Weights of a small mixture-of-experts language model, trained from scratch on English Wikipedia: 16 experts in each of 10 layers, a variant of Muon for the experts.
Below are experts of layer 2 (counted from 0) of a mixture-of-experts language model. Rows are named router (the router's row for the expert), gate (a neuron's input weights, with its number), up (a neuron's input weights, with its number), down (a neuron's output weights, with its number) and show model dimensions 256-383. Each number is 128 + 24 x the weight over its row's rms, rounded and kept within 0 to 255. Numbers have three digits each.
After each expert's rows: a language model's description of what the expert responds to; "raises" lists some tokens whose logits its average output raises strongly, later layers aside. This comes from a sample of Wikipedia text that the model never trained on.

# expert 1
router:106151147144111114091115089095133112152131104132136112131151108125146124129146120116143126097126082151139149149111129110094096158108143149166110107138154139119124097116153127164105092132125094099169174132135171148116091141111116114133125185137146127167122123131122153136135106135106129095107106130149122116115163146110172138148119114102125165139122138124155150106117116144117100128097
gate2:140083117120131154159132136107089131133196157100122127126136139132146133164165109176152119135132108119082124095164156102076144142120122165145111128097139130090135135135145155133113103135126111111138101169142081113079108127135162145119147110144156141132124155128133091151095159151105135160097119168092105123131109111103095099122120119133121112151153111160096109099120121114162114120133
up2:114109136094171098148145128157106135148082114114118116155130122147090135131119125185122128145078115114131132101179162094088140135132099104124123141058141147060139081156116125121113115149112074113109178119174130103137084131130106141125131091088166142118164139148117101118112134142110114140133153141143081131204150118123148125090130106143096141096111185139121145156117131115109146136140
down2:150120145114106148145154156092098125151145078101099139126169164155098162095124114096129123139153149139109096148154087132111140118101088112141136071118115142120172133108111094136114158150114117138122157134148106108065123092089130102115150119125108135151095118086128123141116126159100144094113135115111129129134098126136115109113121129136094177126106135106123135179113107102087101123117
Description: Common nouns for works, institutions and fields right after the, a or 's, such as film, album, University, company, education.
raises: ",", " and", " in", " for", " of", "."

# expert 7
router:122142156150127087112112109103125100184160125127125100112139115138143102108133131122092108119141095112090182169124163157056165105108132121144141102113157126137116157131122131149095070129120115119087164107122128167146087138124117113129112117135147132119112083135132204106116098097128145091118099115163124104156156149155163082184129130119133115111171158120143158119123095141122104123196
gate2:100135082107155118074116164109102124114096102105134110099117129143152097127135119097131133163113105144069127115151083114110105164123123102130140098142133147122127126139113134144117134093090079131119133127129145135121108112091131109129109152128140099147138104135103147096110119166186117105120116123087112125105101107121148169123101120121138183135155128173117127144104143133117128133117
up2:140130160141172073137130161141114170114138110123129150147148162131108160109152129116140119157145114117181155100118180116119154177094152121126110132078136147121142104118133076135136138147102142132141128116109121134113111111119109120162092137155118162129128156102146153113132117137108121129119133130138120052134146116084136160165141115128108083142091116162132133152140168139149098126148
down2:162126067100133135123120107098104164136126142138144164137124102112119126076147134122114117125108123139145097159102142174179176145144169117124149144092150146155141115155168137135125159156124104154119130140066083144159163143125093116114146103120121114104158086118106165152158145151067141175111121091118147150120155104148095108110113148151114154079145108144101113108109101114143127195133
Description: Short word-final pieces, especially el, l, s, ed, completing names and words, such as Nin|el, Jean-No|el, 1950|s, delay|ed.
raises: ",", ".\n\n", ".", " and", " for", " as"

# expert 3
router:139128124116145088120101153100113105145174163145134131153132139170159093099149137126116101122150140103104171125101140112144148159100146141141145140139131150128115128123120154079129063110159142088132136175128124136117110139118081127104128108122145156133098156159129138171111099103115155104096149055145108126148138138125185120157145122110125099119103184130155111098117152142142119123076
gate2:144078126172043151106122152102168126132122135125119073140124117181161117164138092107097133141160122087152107122111131123124110131066118110137102144081154135109125088123133149138134149144132176129092133107150115151140169119121138143093126127145140115103125185172128120134132143083077151128101109108109153141140069136130164115160162126114149133084150129126108157149182175167126144136115
up2:126146158133128136158152108097169139162125131124121136090175149106153156105141156100126113102101138121118136109160102166123106138152146096150132132133137165134142134118114121129116188128106097120125111142110144170143093159149115089185159148124115081164120106121128137117095159197143123157122121162090105111121135120118105137128084128150091113168127116142133115158142051106122080094137
down2:164155152153170137134152139138167077132146111135119098140119120158140127161100122148103134097115132117138121137145148122110122142128146128111107151160090149123127106151117144128093105123182190114131120124136097098117175135138068152108140125089160148117130123158139137092119098124133169140102106081116136165137105101132139079163199086137148090111148139102119142145143138151119155124126
Description: Words and word pieces in sports articles and results tables, such as team, season, medal, points, Goals, and pieces like t|ies, Fixt|ures.
raises: ",", " in", " for", " and", " as", "."

# expert 2
router:105109134116132117083104194120091122110153096128114082123126089121120132124126144122124125120144161158110158184145131109114163132135136142117149071144154122175115112094174135150126110159104150115098156152071140138151113111123127143130134158142140129129100094119112154150083109121089114105086127138119146075119124142151126094129140100129134102153147133146152146110116120143108104123154
gate2:125102103141118113183141144105103103132136106120106170104119095102168150135143070131127143095130138151107122111104127124116133122158112157107111134162103120181141108114095121142106131106139132114176131116138093118117141150166120099150136125123122126111170145153155140105135106120169098114164098148110116110146115111098125124045108147117171111160114153129138128136132163099152150128147
up2:149101122156123135103144145166088114107160132120157105143110135094102116127120126122116125114113145078100122100134155117128111144103122148138096153153138102152169144141169169127093088111135154098075118097119090161154121166128124118179086105165143126127096099119070147129131124128103112113144083117117117089107120095138122138130140141128116085157143108172134122116139100122139087080123
down2:165103130162124180144140164123185131133099117116173128174131135140204066161160176152177175153124122126135139097115127096133111125116115124143184122157121112146123116140163138147067103141134108127166150129147152137145104116093120138101140121081128161131114124177159103124099127108128118122127096085112155132103104144112127120141136167140117101130142128130138116104084132109147141154139
Description: Articles and possessive determiners after prepositions, like the, a, its, his, their, plus possessive 's and list-field colons such as Order:.
raises: " same", " latter", " entire", " previous"

# expert 8
router:101150127134107105085066122102123153122184130122140129149159105128095117136113129134102148116122098115078112123116172119118119136134122151145142135185132158159130099071136123118071096137142139112146186195076155148152129109150085118134133129124102153143122091110123136100081109108104126094114092114150104086125135153168131114148138126124101140164146196110163130132133109107113096111127
gate0:137111122117109100138099131113133119085184106136125152146122116150136101129152106107134122124109130147096093144141138130150153096101179134156131129145089126156163159152111124118124052133124130137082156145157066120139127093138160098143114122137153109103101126101150141130113123118176109145129134091118083124142153117107166140142117097125103147151140123145195136165178120116137185110112
up0:098103105141115105129129112121140165144116132163127105159109130137155130151141147117152116126116136133113131111139145147126155127127112120147076163135093160155150176112137122148105113119148115142127157125093181113108152154146137111137137165154151158123135099133122171120141105157138135168102115160144120119157094085089128136147114103117097149141156109118132149179118113152127162137164
down0:169085127105131092064147116154112106140138130152100101095078086097137122080124143127135148110132137150101105134134114075128099161113111143102105130142132149095124128114145138121151094162112130121159117103128132131134153105117142133141098141131113110135084178115112153149125147140120125151120085150136123133136131131126106153102082132135139117131165135150133170085093160120118174121115
Description: Prepositions in, on, at introducing birthplaces, places and dates, month names, and line breaks ending list items or infobox lines.
raises: " ", "-", " the", " a", " that"

# expert 4
router:116121112086117111070064130110075115120145134130133103162131099145127117146131131124130162115110154115128123168125141151103109154098103134121135099182153167118127091093150134127126070155130115115133153151108139173139110122115120098102107144134147145103128129122107164133100133139083137110132073117108114079126139186119129076121095102121113128151132149100195113134127160126124152123134
gate0:169152138092148134121109100103146113155140164115132129119147170110099129103113136147111153147125097128143133126078133146142117132138126166143132160090166131142146127119130147116098091143123173130126103152155115131071137160092109125148132101158132179129113097135093107113121126122154162136103149106119081124080114122088095141210139098135131077163137134119129155116127138133120104127137
up0:066124137133094126119139099112117166118124117133131108115130151134124117130126129158120129115096089121125136117147121121143097111090108105117118111149122127131108093157144177147119151116068092152168142111122135128171078122112151098124105152104117115102097156100140191109121182109137112138109159150138123139143168117157151100131134153122146139107134132127119134109125165156095184163120
down0:104089119116079116106129112117130128115107173123131132104092118078147118126133132164125174139109104122108116103107134105127104135126122088087142138113146100136121113125162141165129064115133116135141138161125127143138087152162120132118080093150115135119103152138109133132097152129179092092144165135098093171097116105093177118151112157000124132131123159143109111189159150191113145137102
Description: Sentence-ending periods, commas, closing parentheses and quote-punctuation combinations ending clauses, often after numbers or plain words, as in "2002)" and "period.".
raises: " It", " The", " There", " In", " They", " This"

# expert 5
router:122137149155118127103083123142089085117164153135107104135120117109134120116154108116129136103151090117111157186122104132127106152129142148135092082162141175092127109067140177124133112124151166083109164138106159132123137123095112106172123110166108126152118069131095168116106102101084097114101110098133105133127138158160147104136143131119105113148137182122128078110132134115132102136135
gate0:147135129137146152135145102147122136104130117145129137153126148144117181111168071100104153137139122089121128100111147163092157133175113120117113099125095162136150107119120144107113140138174113136198143139149136125154111126104143150111100116141116121145121147153120111133124114083152114117134118114131141134117111179120140156092165136126163126177117108148165111135162106097142161088152
up0:121117106143160115138167132127111128125157116120143172104111119135133156121127109120091124130116145112119153136129106113124097178122113171083110101099085127108146150107099175138180174139147120138150137123136113130154158177106183124113119113077107081109115098119113148145094102139165126099107125112130108097103126133089136155124154127141114084137126109117125130140138178161160120187086
down0:133088132171121110145141107154126132115139095121139110125103131153131119136085166155096079131149095107174156134087116133155107100131076161152122107149110105145132132108106076120131153121100171118151134120144103138095117076115128105115132107147148131152147102135155104077097115109142108141124151078119166138134143139121153114138166105099136112153132145151155122137142178165121123120091
Description: Prepositions linking noun phrases, mostly of, also for, with, to, from, including, plus -ing and -ated verb endings before an object.
raises: " the", " a", " an", " one", " his", " their"

# expert 0
router:130090115134112107063082143128117141136131099146094091147112095128152131141130121170089131126134103096092142133126144125087141143087123171134148132140196141132102108101149140123113071122138105120127169157074131136167132127117094112146102137134130124127141083097095138145110115143071143136102125120106159063127137141144121106124143116129130176149138152138169121144141125107142158144158
gate0:144141091151152125124125102132113154135155123109130128135140094155136155155154170134121185116131129135123131122112125113150123133138119128157156146152123151088114132118108122113137153106109126096160141119103129121149177150119163136150120129143130118140135128139121148160139162167167148116148117173163129098147128121130073165112114143159137135124145158113177153145122114123161157110157
up0:100152103133153127158128171147079176093085124098158121102115160134070148133122135114168144129117151130137138145171124150151154150109123082145157103078117121089061111113094130110108135110114129152152064112107135080111126137136124158135104088146119129099124122132154128112122120163156160144114113154103155125117131142107170140131125167141167088122155129119134091142098131172083118134119
down0:137182141128173117154167105145104164114138080126130131070113116136127113102109105131133071132129095160187160134152095149154143117127115125117139125084123110137100141152110119135127126076064128136172148128178140132159147123157111122149142104147124155084096105132169123126157118131133113130150111129119155126119099127105159116149127159179164116177148092136114097164116098147089140141143
Description: Sentence-final periods before blank lines, double line breaks, wiki heading markers (==, ===), and opening quotation marks before quoted titles.
raises: "===", "In", "==", "D", "The", "P"